config = dict(
    d_shared_expert=256,
    router_score='sigmoid',
    shared_expert_gate=True,
    weight_decay=1.1,
)
Below are experts of layer 2 (counted from 0) of a mixture-of-experts language model. Rows are named router (the router's row for the expert), up (a neuron's input weights, with its number), down (a neuron's output weights, with its number) and show model dimensions 0-255. Each number is 128 + 24 x the weight over its row's rms, rounded and kept within 0 to 255. Numbers have three digits each.
After each expert's rows: a language model's description of what the expert responds to. This comes from a sample of Wikipedia text that the model never trained on.

# expert 34
router:123171154135134121127148091146128146077154069146114139122179147131123103127129141187121099121104148158082120131132119108120096130145159131132162101098098105167166125156110155156149091116119158110176137093141152156108114109096131142106119094104148125141078134140093101152160090132120125144128150116148105150104145146150115120163108129106104160148176167108105197113129170165168140138079103135126142120112155094123138142128177139164132111133113159128149113152120151120113128145132117125136145147123117141157142121128131095121164127124121147103129115143104129141112106135134143161109164120137134083125141135096124069109044110112119161112174113124109115148127115126141088144146130167128128116091112130088081103072123128125113103101133152110112143177112133105132151146109163
up0:142100126170097158151159149101109132124089097099127126103113161172151123140097128128151073150158159131114112146133136150196122121116119122108151134101156172133097136098124098108136074128191138147100121141129082173120132145135116144123122102131113089107120127124117129120147149143155068124125092123113166144144151137109146120115151142173102141085184076163151075106120122113170122113151123127128120114131140121122119106121106135145079122177153098078108130147133092103122120089122110184154115124115109087124093112119119147099136139148149138139114162125157108119170122140165103150162115136126079120123143138122136166132141103111149122100121116136112112103107093113160144093110162113122151172136163153098156129125115093131170129091104126135126111149120102176141132136131158
down0:127086131154101110120082157106113107123146118153160138149106121109124151193107064114161114112133122145117113105122112088145173156108158135145136130183159122157111092145122152099098130150117094112156142130138133117102134116127104118105127133154164126154157103148108130142121113182178094075141112125127158119127122159149172134108175150121131083102113115116127122141167113126125117140160148145152100150127126148147115115162146138101111177112110166126128093149141113105064155133132134131103122107136114081099105132137118129122122110175202156170146141093087133093150112143126138138115116151115084127127134119118145131135168148129103095114133160132123138128145092121135118129113113128069183116118092107118135160167110114116164152159153141093086145096137122143138167129098112
Description: Place names, often the second part of one, such as York, Angeles, California, London, Kolkata, and sometimes surnames in name lists.

# expert 28
router:127132132066076145118110138089103137087130093112125117087154197133120105093100115150121126120144162137110110106137077132129111122119122099119155127139110121147162105098171130150129134164152163126115117099190130147158119155127170134127134114159126104087136148098108087128137094134146118109083125131100144110107139159132113155099149121175112137116173135103117141124143122157177108109151155151136109086170111106132145114144140095161119091148126087088152118151118127121101154111124110129136124106114116124078100167158155154123169144118134130136179062144141155130143119134141081196119120134118138139117158162119123135131164097154151098121144138125109107118161136137169084140141120108106169113167099134074135125108117117153150133107113109097155119131112112135154130150104148
up1:178135121135144119137188165157123105111147072169129149118133119108121118127087126137113089121110118136062122144137098158181123132114120065099184123117092130150199147113106130103123100121169111119148130124133146140092129130117123134122111122127113113116140131100103135158125122154140074142132108127151138137134129143101109129151141142114133123136134107143178182088176152156155095132119151135123162140110132141128176127128155085158160101139131132139121114168162094161129114160131115138154159105114150117131093126092166118128130138139116178113117124160128084167147103168162124115142135100113087097128123180095128098158106130112114106117179101133117115141117135137102128116139145129158098096125113148085143096088145122123161091090124175162124102178124131134125131131132147
down1:100117111083183160118115137102160074131101143129110146129151120121118129123094077164179130136108143095127161104151137152140094105124129120109124165098127118126121179150116132174105145105155178122137129155144128132096152132105164152146133168181112142156158107121118089105104129105112120127110142161117102112133158143102134111119109114122134121138153091134116089147142142113134100130148160101101152128151159097149119131125091111064111128099097089111154156084131138110100149124108156110142118122121065133162153156096110188161175135132126131120172112113125124145135116115111062113102131140160131132153117129155169128140163151113147094126112122130124126158137148122174132135164136103116107109155154148121146105123122124128084127148097167115123127158137095113094192093156138
Description: The pipe separator between cells in wiki tables of sports squads, results and election lists, plus a few clause links like when, including.

# expert 20
router:125124102115109102144136106149112102110119102148098159110168147131102099136107134148151104131110101143119125175147105136110146154101132110127164138126075101164139156181097117154144146122143130102162119073126147141163152083137160137117164130159157122171093156084085104174110106136126107133152164156132070157110121186139117142131128115131139081128137145099073142143159149114159102100064133133132124140131073142142106144115173107149166081149090141142090112151147139132109150149151140125160130120167130105138140148136155124114111135128105140076146107165141135086126111114129100154137162103076130110123139132135145077172118123140155142129169152118121117149162117125141122104112109160123112143145143128096129118083117097160095125133144129100154135155127144114165146139126141
up0:141118138176132132149189151143134140155104108143135105130127131098128107120097148141159138134142128157098145113123115168151131106110098082098181122133075121147114100124148099104165099143141117127151141088165116145119142155131109190156120095113115122092118141132105102133158118133158101068109083127114152114105167137117107118141128133111102165135115117117166145126139119131124123134140132171130115119148119122135182107145105147153080110141167119150115141179137099116175106109186091158161106098156132091139091119147196116135177088136121133175126107126126117157105105148124137109136091105138101183147111161107092157139137129137135106128159145122114110134117115118161110123117166091108132126090142135091113076122137113099160125114101120136125107103119130157180127119118159
down0:130122165109117127126160143107083147152149152117169137140103102164125104114140138145129126127124072050110123145096127155101166161115134178165131120137142144114189156092110149171087157158141148105122096087108133154135105151129064112148094134116096105135110114128118118140104108084158118183145156105099113131103154105165105135113127138135159151143127150115147136129131116096096115139147108142105124163128172120102112105106115099138150121138119145144132108182098123151070120157103149094110144090179124158081132124118139160141146110135133140092109124130132156145126126133123121132154138114117100094111140130189154093132098160143128161153097116089145112144120098135155139121093149152108110099157119096120153105152109108125107130128145174155162144114126126103136150159096130
Description: Forms of include (including, included, includes) and common English surnames after first names, such as Smith, Thomas, Jones.

# expert 62
router:123104091121127117117156129142135062130130091175096130124152111111117130108110127143163122149139160121116144158145082142148134119104148119107145110142088106146136184143142176118113109114138138126147140141156136154158128093106129149122105118141145098142130153094085139111126139152161127103117156128116087130146138124142093157132142156105139120112124148114135143110158188128159126143121155140109103119114086161112139124114165075117130124136130110163132145192107137120128130132124132093158154172122133145116142113138114157133121181092114171057176114130167108132122095131152114099122120174121150103134079131123111136122103083123144064099153129151135139107104176161099104107113145166143095132151136144100068078065082145104146139109120149124124130137128121115123159151099152
up0:167116125123149139107137140115095139132120111093156104113130084123103162097127100116100133127131120147107104113138123138133095138081113089149148130105129143140122093100119156073160107144119103121145147112162112155090116150100099139114127119110124117083158100120109123152138130178119124093159129141162151163106127172148151149100110142186115133113162124159119151107154105124135138077143158143124133088147176112138123149106153142126161109098141173108122163113150091143164147117105094162117135124153124102111072134109152121119124156186187153175117109095098145112122128144131134120125099106186106136161145128166087164133134107114098146125132111099093133122165109119166119124158126100090128122096169135132127124128148132101174112123137153101144082143133110169151152095076129
down0:101148120116151146167132138135156116160105120097126172142138078174136105097097108154127128106130091125124153071135114109134134145094112110155126115136129155144123154105125072149165114133107138128111127145149102139112125153175121157147131148126137102119095103146134124188103151132155123178142139158117142118131117125162160159096143118128130140097117128159067125100131131143146116118143155122137185120112133128118124136158150153096123118064136098113134095039138112099101167130128107113114104120122094120199123119111071121157106070123143171137133128132107141096125122137121110141153135104108119200170138171116148113148135116111106114132107105113134141151136136138152142128101149163099105173141133119118110167117159099127120119160147143130141147129113131119164132067108114
Description: Final letters and suffixes inside words and names, such as -er, -t, -man, -ler, -est, as in closet, Greatest.

# expert 39
router:126106115117149147154140125129118067072123101168119118147151129145126138158143150165098120104119158164098088133098127155162145110138135146114155149118098142139159128083119111131109133138122149126132122132122116162174129110146133158138088132145145077126142148075100137140110138142143109140117072114127083147128140094152116168116127131151126111125161123128153144104136169139152103113136151116120138089081137117093141156129156088159168095156116106134124158187109108120149106166155066145158128169127149152136125160137128129126135166135099132075151110135172109143134056133165124119142124131138111118119123134093128131132113118150143096097170136135135090150104161136133110130117158136124116103156126132133106050067142113109130154104091151153106105113148100146093103135124168
up0:134123127149127163094139131109126137145117133085123126099106182112138169136102086117069129127119131123142090147111122099140191142099105098137149086130127111145133103142149084136126103134111119159102136130129153144136120136095161095146167150145158102136117119100144154127174096116152120083092154095167146159105109168125128154092145110145113153126137101135084147076137103114133151109162113158163126113152175086165155108129112123166102082114135113133130126133135116178079108110139124117176098119160102129148135128141161145135123111176115132169093076157126106130122127120093116136087167113126112125138144151113143181133143112137146130096143078125104169134106121153170171136120122122083140101121135149127166135150131097160148101128158117116135103141133107097158101119128160
down0:142067130133111122136120116108137111099157119110149097126132180127138087143128165093133165116133162104139147120107119150128159129133101126110101139135136135155095140124099131144155183139155075121096131146124103149099153106157166141144069107140173143155127085133133156144161136142122128130160145137093150102162163148116121147149140143100138168151156106123131096128147123150153145095136112096123168089140124146167165120144123137117113092138124118088141156121139090125107115127118129106076099117155136142149115141094145111143116087109106060150156163112112122105111125129144148099154105129151075163128103107118114138135119120134107085139150181093149125129172122163124139135121128120155116130120167109123086113155097113208108081137156113125093114150117167109117100073122135
Description: Single letters or short fragments inside words and names, often just after a capital, such as s|ymptom, Polytech|n|ique, T|ian|anmen, and v in v; t; e.

# expert 60
router:133157122113110130153139108145115146115159088134105130187146138120088120125124130145138085139117116170125110127145115118128139101114158141160152125114083086133183112120157180135155122156167120148160139087146114140132115125126091131040103098149128128129124147103123113152129123153119117128140130142152108177102140124144106093120115114120120114171113144092094150134160139149168120078084126121141131172113108152155122197114169091171138096134063107132166118142162124125109171171095147096127114142131131134124149123143154111139150137121149142111154113127128091155108112132159166100149165115098138118121161138167125108116114122112137140111167114132105081159135118129151100115140117156138087123131130125112075091085147114121089120107129134107101129128079126084124155111151149
up0:167139152097149123153133125071149149106161093101158135123161155146123159154098132132130097095144151128118179165107135116123128104133108108159142110125143087153095141133109119079147100091146164129129148099119107139100114138099150099105141130094133115119106127126123154090089108143154114145107137116137169135111129117140120131158175158119077126137169091119163127129126078126158106141145099169134111130153128151125118134104155140118104137109157162064122117140131112096154149147129058155109116163171130105118094107142112166125109114133151117157156074125123134139113145128105154144143124157171134090115114141112093149134138097129130139160140106093156170092156159112073136090151116147110127103153173148111125191112116112094132110099109153110123135094091129147122133128084127
down0:090116133144156148090113129138090126125110172144102118144126085107111160127164082134107137079125119119138050116069123090143150143124125126147109122118130140142138103138134119156112085161155108101121131138176134136118128099203129131136138118139134129126125116124139124143172129136190099160080142136144137159133104097130107128134141126084108115091134146160103123114137155157140145112119120125139165152124122108111150138147131107152108119161137142138131123087119127127106131136125159156117123082091125099116110127128154164118132093121122156154200119183134149145130111126151170129145120139088150149110117165163149125095102146067127122104106132084091159120104133151093081093130154141110125100150139105128166140154114134174116090125133152166102097147120185119096120147143153
Description: Given names beginning a person's name, like John, David, Charles, Matteo, often in rosters, cast lists, and tables.

# expert 42
router:103158140104113118166112101111092175133138098132164110096141161131095140111111134155158094138143161144119131106126108134151126130103130094147157089120104112156125131129113105122155114151155160143093123094146150137131153155120201146137138121165133118117117138094090143132115088149140101115093134124108141102131150158125122131094108115150095106117184136108130143125140126158190114116127148164194099120136139131133175145169129099137086080140101148081179128145109099107107180116142133142141112105124135088074095129138144136141139131128146169145133071136122129159131126142154083158104120131158095128148114164123129134134143083137116112116178115138140105095142148123155061115116117135134127092132142151110122106099117113114180133114115126091163106137143092105149125122095164
up1:130105144154133142088121136155136143089115136098124108131145121145123163133120128124124128113113134098100124116126134125128138156119083127114156118128104141152163099126138118049141113116178178110189172112108091130116091148084114152126135104090110118089143144116143149144134094112181113114144111153148124127133142131124097087124116129104167141136143131184129135137164163130149128119157130169123133129160129118122156102118152195134128107135179134122096101126160126145153106143155064099127128174136145114170080130132081118107116163115173114123146142113115141112125144147113159152140096103155105120131145133100151158153120114149133125112135146102115132161142083096104151103114123132137134117107098121111076112133072107068154081161087164127111112135133136177094146122110139
down1:135076091177105124099167079144116081148101125140175136138134132111112137165097095072121148075126154149140137141103123118142140177140137173126102094137125130123121112143133166149128142144128096167107120134108097154112136123136122143112154140082165127131110116129105097075146143169119164161103120108155123130117124123113106104127131131165133126112152142068133140118067135130118131141097102102150159157147104127177148145151104168121088120127155137166138123100135140129111149133183111127115145133121122084159140135163140124161152149176121098124123124097108140071145114125112114099080104148149142148117104160128113100168137155142136172102120168121121132116089125115147072123110132102152122157089147088133150115155165155131133138158124146120093154165148114098138116109129141
Description: Pipe characters separating cells in Markdown tables, especially after a cell's contents such as figures, titles, or headers.

# expert 45
router:115102091088130120153146122156119101121133119130131109130140125120160143123137133158180139105138130139112136134122089110139151139079104098109176122140118124132145193116126119080110133093126170120130142128131125118184110122114123145107124108124160097138115175097083175137098138159168122138137119141111135158123124113137114129128176120156148093117120155093121123114140160137154098124125129146139106130088109142097120128137157103138112108153110112146126119173129163170135138138135133109158173154131113151135130104108106144158130142071110145094139111110174111176140132083129104142153110151119148118075124145138165117146087063172138096147208168124101149119138144147106102107113136140137137105104137146132099045095088108133116153095152162107147111106120126130124154130101166
up0:130116148179129144164121096121126152116141093124175112083111120120114083115108124196120115091128133180099109130112064109081192116091127103130164108126088119149139118112117107121137125163144118128102123108106138130098138163132126160117140091099143122101124150108099138153127146151131111075108103112152131110136167175158120121160095114129125149131177124125149170091144119100162146133116116147143154157120137094188140147121151150140158122136150080129137134171159106125127122152120139125151133132126105109088106134154139116174130132160115160127139093140150142170129142127118145180122155085147120122139128125110137146143116162157144119102165101102131111147119128144141141155173104094122166134130075146104093101113101118142167113105105155116109131138087136092143095081108126
down0:133132182121114159154121113142099126119113112099104078130123108113161152149129122170146149108113127140121125086123087153082149123148137107132159133168150137137128119135094082122157149090170090145087112128139088139143152144116079169137066116121159152128150135159080110120159140158145174151134135127113123113140141099096142067141135098115185120136103129141118143142162107129172145101140121132133161162103123126150159124123158155091112153121095127144151142140136104093113149109110141128145163099132086130099127130143087113142119099117170151107160129127119140133153104157106130074121106077140137114159130155156094088153154132177159124148162096157149112110134128152084184092162128124128156147108121124122106120099125123087137147110086131117114114122129152133122098126090139
Description: Final suffix pieces completing words, such as -ery, -ive, -al, -able, -ment, -y, and the word age in birth-date brackets like (age 25).